config.yaml
hidden_act: "tanh_gelu"
num_key_value_heads: 5
norm_eps: 1e-05
positions: "rope"
lr_head: 0.00692
train_tokens: 556300000
Below are experts of layer 9 (counted from 0) of a mixture-of-experts language model. Rows are named router (the router's row for the expert), up (a neuron's input weights, with its number), down (a neuron's output weights, with its number) and show model dimensions 280-319. Each number is 128 + 32 x the weight over its row's rms, rounded and kept within 0 to 255. Numbers have three digits each.
Before each expert's rows: "comes before" lists some tokens at least twice as common just after its tokens as in all text. This comes from a sample of Wikipedia text that the model never trained on. Tokens count by the router's weight.

# expert 1
comes before: "ed", "ing", "s", "ion", " of", "ation"
router:109155146123127114110116124197141058127145185117151129191125084147157126134159116123140047168166113129089075120134088183
up0:145093132096120139114081177149089151122136147198105158134148176123081178131142122108092093138100176111092101111129172202
down0:048166123125143138140144167145091103183135147150128126162072128141119140161143178161106161110171106080135132129183138086
up1:108082118106092139119134134105122138053190078171117163104199165107138130135107146184105064087115156135123120134147080112
down1:134150162106144135152148127081087135137118112111115182115138051102236120113133088160073131136137154164106113099076085110
up2:098094153218065127127169090154167163141088140115110126156165138122144146159116133168170068152116144093113156071106106145
down2:094081120115133156111128144128109153150094095084154096138144060121153163109163162096129111187108098065060149120151084167
up3:063149093113118177107126089116093124156119089181128144038145148122081116130208153112159145124118152131121112098101122136
down3:047172154159159117144124174104182129152098154108092117122120152134135123150100044135074079092127120046194145118113141110
up4:129100181135173120088142112126214083146215114157115119134068129168171105097063125144096120169110083110100072143171061115
down4:081104083119139091165139091141134118093076125153135088087101144128170131126154161116105139150172154162129142170147112140
up5:096102151158106120127154127184051141108158193161098141139155134161091141125161129156145133133144115069072106149044091174
down5:132157178122182104151191204166161173120117176123118100093146159158143081099092160115147093219121115111106103163128137166
up6:119136099144123141153132082164136189121120057143115125065100140085123120095121084180056117161120090149150121101135100114
down6:088117118078086090146102129127141194108114056151111134152154118108101132118108149139039122131090130106184139151169148137
up7:090146116133158152116136102137131122113162120149139145174199085106132135104175126128127155125125115104136086120104089107
down7:034193124178147089146109165154086169099147163113098151109101161097170106128072117132168124027132087158144122117168135122
up8:210166074123166132137107111184116133128113063123134184143083165196074084116124146140159142128141087132145169103164138106
down8:118150135167174191077169145169177112104165056102118165125139127048104163097122081152089141148115144069063108099140199085
up9:128083114142171141100110125156105182111163152189147111157132058146152099148149106117150076094122124143135111080086202139
down9:114134144126070105141095148101108157131198109101138064135079058125128191157129096150115132157084120163091113127149202185
up10:122158183173115115112140129145113159121149091158137133103082156179109065073150144146106133122112142096190099115125089147
down10:141085168144167135073151177127094115168143086208115134139152194137173097130123124169025127131122155140098169113142140105
up11:123152108162165083136170146103093156104126114110137156158123162166136069104112105140132085155132071135078056075117080105
down11:133204144171117111146161115100081130123104173158110090143185149166104162065159137136151105110106132151168110154087126131
up12:121130080162190113058097029112135099108172069132122124088122151100094124111113097170141150173093124151083169131126139152
down12:147133134121177119170111142082053105123135106117143202119126141103140180116132138118109183114110124095097073133143140136
up13:147157077168119138098120169120147025190156123138136092135116150080089125087107164143097159113114128099113099124119101080
down13:081114159165103150155155120181154108136084090121179124149092162134128136123144118142120130124109172141153139106126165195
up14:097124191116135185052132117163118099137132134145111120111119133140082189158187157070104141093165142142127096130175077162
down14:080086112161114143135143123148147140193112137117180143161116155165096114117103123058135143071168135106145116142137162168
up15:116141138186111081077155102131082084100187154185093147134104156171147117107086149138130093098118113059070068143102159154
down15:065064084122148111153144109124117091148131181148122141150144077080085090132101088091073114095154200136128145143116131078
up16:160128136145089105079143081105108130134182158178141108132104106131141148085135136107178161120109137092128104143084156154
down16:104112143136154155172080170092134145098083207128156111136157090151189121080125141139088047162101152066130157149193149091
up17:100117120195165062163126088139087128088122117166180158152101135128136081127109120099120157120111133086110116103207138128
down17:084161184158135145093111148150158106093182216109070149111185123162139109131094097122105115143158168135178102137123099119
up18:158122144205146185118129126127099080101130147146113131118116156154136131130170102220153136150152084154150120141103175127
down18:153217103095124084179068128141097161085095104106120148119103101124152102098139160083123175112135116170071159143137049176
up19:131106154130171140113126139142071152082156136135088151125148091167120149122167147122145145151090075114114156068128050095
down19:050121149121137175145135123073111101100103112142150102100099134150209100209072182175103190092079121180130089150151129130
up20:166152116121133096165097153105086086087133110139112183159117110090152096065142153107090133046142112101191119143128144149
down20:158102152190157141175102155149098147162129109134073183153128145112141092150094119083094128102148136108152064160081120153
up21:147172087113115154075225073153097086151099113126045112120125150150150129154147102141100110108137153143132132164129131132
down21:085130104107198183142133131136167052116140053102116161129146087222117124129126113085166203175184143135159139104146107118
up22:174129143142045114204127164046067093169087120199153149127065108082131117118204110131139103121130107062101133130133159054
down22:130086142164189060099165167174120119115125084202110101189143072150149152138090127151150093141132136147089129097110119108
up23:126109144132105102158150149087151140122160105151078148111098125139110167164129141072130126111130204079112189140091109143
down23:152175132123165154111120124105180098097142108075139116063169110070157106100139138138151194189119103214143120126137169092
up24:110122118149116121167155169146152107091121143122155102097152142112141167117074112104151100083146095103080150098155026076
down24:133120095084133108120135090134086116109088135125152112092122154169107115121122162135164171103169108170128100121137137124
up25:067123132192093153153139095135208127192136120136130155125082156124049090140050095169091172140089156051110063111161087145
down25:070205064125131089035092030102152109123149153137112166191114159148155131176159163152112135119073119075118163168125102116
up26:145142145145163141102129181124113142101178150110110176115108156134101182084113140105149125119131087107145121096079107100
down26:145148169134125079127119184140119138095143174142178140168168091158148155105098091123114121113160133099149102173162201138
up27:172149099115115158123144152112169161083121142107079166150153115125118095094135132125156151109107171149084103123133134092
down27:158116103100113064123039076126181095075117141085122156094157114124109151094069114139175129173125118147049154188145149109
up28:110141145144168154122140150108101181188126107184147105122086140134052031113198135111147120121102153130142194112141104080
down28:038119077128126125118121120080134161135142124110156119128128137085134162174118167200118162092127099148122070087181094111
up29:157150148083156138103080128129090165126102150173116087160167144108110156125102080101043179125139140101147133179109115086
down29:129073198091131167165112089122119103129144085130124087145071127094133152170123127163090127143111101118160136130137135154
up30:135156087193086214143143130137142115115118124140098133126090150146157150095103170128084085108149173026063072131176092153
down30:146132147169094135110178175103018112125182110077122081141136090126088113101163117164096156102180110082058141106144158099
up31:054161146141098180118139150144142112129177132139153195092166180120081162105210147095126109153115160174145099096128059182
down31:085134107088118130072147109135133196129137087128091110175132136139179173135121141145114121131088119090122149118153102108
up32:078122127141105150062174163190112069165153123175104173144096168113124093184121151116116168139111128101085135087072147151
down32:188142068129120150169141141116045125105125119164136130117159100135125140128109114155158094172139154195182139119089132179
up33:120143129143066128153114125119191107089110102123149150159074117078084116106163128151047081106134110111168095097147159116
down33:147110100076141173129133127163191141102200111079142093195082097116113198141147166227068135164125179088162124112160162165
up34:122156175162138107121132133157144056098155152177194109056082078139132150181063118106153105163103137129153134110142159168
down34:129071120170156121141106154135154111087130170174177080076132079119114053137158088071162145193161132126128186142163132073